config.toml
num_hidden_layers = 9
hidden_size = 320
n_experts = 48
experts_per_token = 2
d_expert = 416
d_shared_expert = 0
hidden_act = "relu"
moe_layers = [1, 3, 5, 7]
router_score = "sigmoid"
normalize_top_k = false
routed_scale = 1.41
balance_loss = 0.00019
balance_bias = true
router_logit_norm = 2.0
router_bias = true
n_groups = 4
groups_per_token = 3
init_std_router = 0.0369
lr_router = 0.000566
num_attention_heads = 5
num_key_value_heads = 5
head_dim = 64
vocab_size = 32000
norm = "layernorm"
norm_place = "pre"
norm_eps = 1e-05
positions = "learned"
qk_norm = false
attn_scale = 0.125
tie_word_embeddings = true
parallel_block = false
init = "normal"
init_std_qkv = 0.0186
init_std_o = 0.0186
init_std_up = 0.0186
init_std_down = 0.0
optimizer = "muon_variant"
learning_rate = 0.00175
lr_mult_o = 1.5
beta1 = 0.95
lr_head = 0.00591
max_grad_norm = 0.5
warmup_steps = 200
schedule = "wsd"
decay_fraction = 0.828
decay_shape = "linear"
final_lr_fraction = 0.02
batch_tokens = [65536, 131072, 196608]
max_seq_len = 256
doc_mask = true
train_tokens = 849600000
max_steps = 6682
dataset = "wikipedia_en"
Below are experts of layer 5 (counted from 0) of a mixture-of-experts language model. Rows are named up (a neuron's input weights, with its number) and show model dimensions 0-159. Each number is 128 + 24 x the weight over its row's rms, rounded and kept within 0 to 255. Numbers have three digits each.
Before each expert's rows: "comes after" lists some tokens at least twice as common just before its tokens as in all text. This comes from a sample of Wikipedia text that the model never trained on. Tokens count by the router's weight.

# expert 3
comes after: "\n", "-", "N", ":", " Preced", " Succeed"
up13:122128102116126115124109131153123117159087134117116101124146110132083113138148076115124135108145142144125154125139116135163106097161116113104142120115122099095137116107141146105167126168138117146119097142115088111113133130121116115118107148105131144101121124110121103114147077068156154166151138105131154102114121151145159117124140145152155170124144128130120123133135111131110127138142129084084155151167133109144120051128181107121101187182105120095153114097155116121116139111106160

# expert 12
comes after: ".", " |", ")", ").", " ==", ".\""
up13:107138128128118144145138147158092150144126120123148160130126139093086102105110092109108115137084135116114135093139151120150117135130099131157111140135147173106077091164122145144080099116093106137102127135127086117090123086115140135099109146140111144098156154149103166137161114141141117141169090167156076149121115150155114116092108104091152172144119153101107129140084158147140150107159133106199094125130131086101110165130149133091173178102155117116150102126129140129137150120137179

# expert 42
comes after: " |", " ", " a", "|", " an", " MPC"
up13:158097127132145137110123145144121156127119137156141104159096087141127112127159085139142134099131107132132154080151127097144123119131125131121122077104123126150109132136156187100184111135124148089147104106116103138095123140126104162163102127142148126100116143087140105073139131119125118138186141102147154090130153117138117153112128158147157188165087140133175115107137135107115110106140147103108149148060149110111148069170146120135149139173172144130125130121167117118118136131089163

# expert 11
comes after: " |", " United", "^{2}", " km", " m", " 0;"
up8:135074136109101133147145107104142138128123046105139120158079142137126127146116125143129117080129174116134145146127104168108123139145146129075111140139146162155138118101118117139108109089124152126206113137138115132116149127071165164094095133084159100157122166143114149120161136122133118144125108123198125158179096145118131115086166156169140128135062128142143157132141130082131125106142122163138141119085152109159150138139120112125123107163119104069119155094097114120097075104122152

# expert 5
comes after: "\n", " =", " for", " also", "History", " List"
up0:114157143119099135126111166145110163127118123123123127127148133119172150084158125142091095125101135139186143129101164136171139111130146133086131145161178135193119135122096122128100104105149143127169137153171116143113150122141135114130099123094153133141081159117119160129166108093121142130135172145121112118115105110131141117081134123115132116138123161152130106101144137080132133125092124135141129093142157162123088091149124108141133182110129064120146146135155156106144147148139156

# expert 34
comes after: "-", " •", "|", ":", "/", " /"
up12:114120097119080141165117166123118133109117123150180147087151130145122139174122100116148093128169162113097129137141155079149102117139149159153123126155124126106128137117103170143092161125129150119141156133137159118120125114114134126109136151125125117111085137102104115121096117150109127147116171113122109091151067128113121106117108150123146094123093118111177087153101148159172143110136135091123129123103106151119118079138131113154145161122136140158140126094164100141130137094118117

# expert 37
comes after: "\n", "|", " MF", " FW", " DF", " 1"
up2:156114124177097124157142152120149147149115103125103128143093147094176133164127106133096109137140138108094134171076093150112143118156124128126128176114144143174137111126131110165080138114116135141161107128139143134098118117155138154128150104085086130105127134132155123085093082137122138156146103143161120134097101158126111149081130088151129129139120144190146068143133162151115129167130159107135114111117151173119111162154102145145107114154140134128155066130113095116115153158148095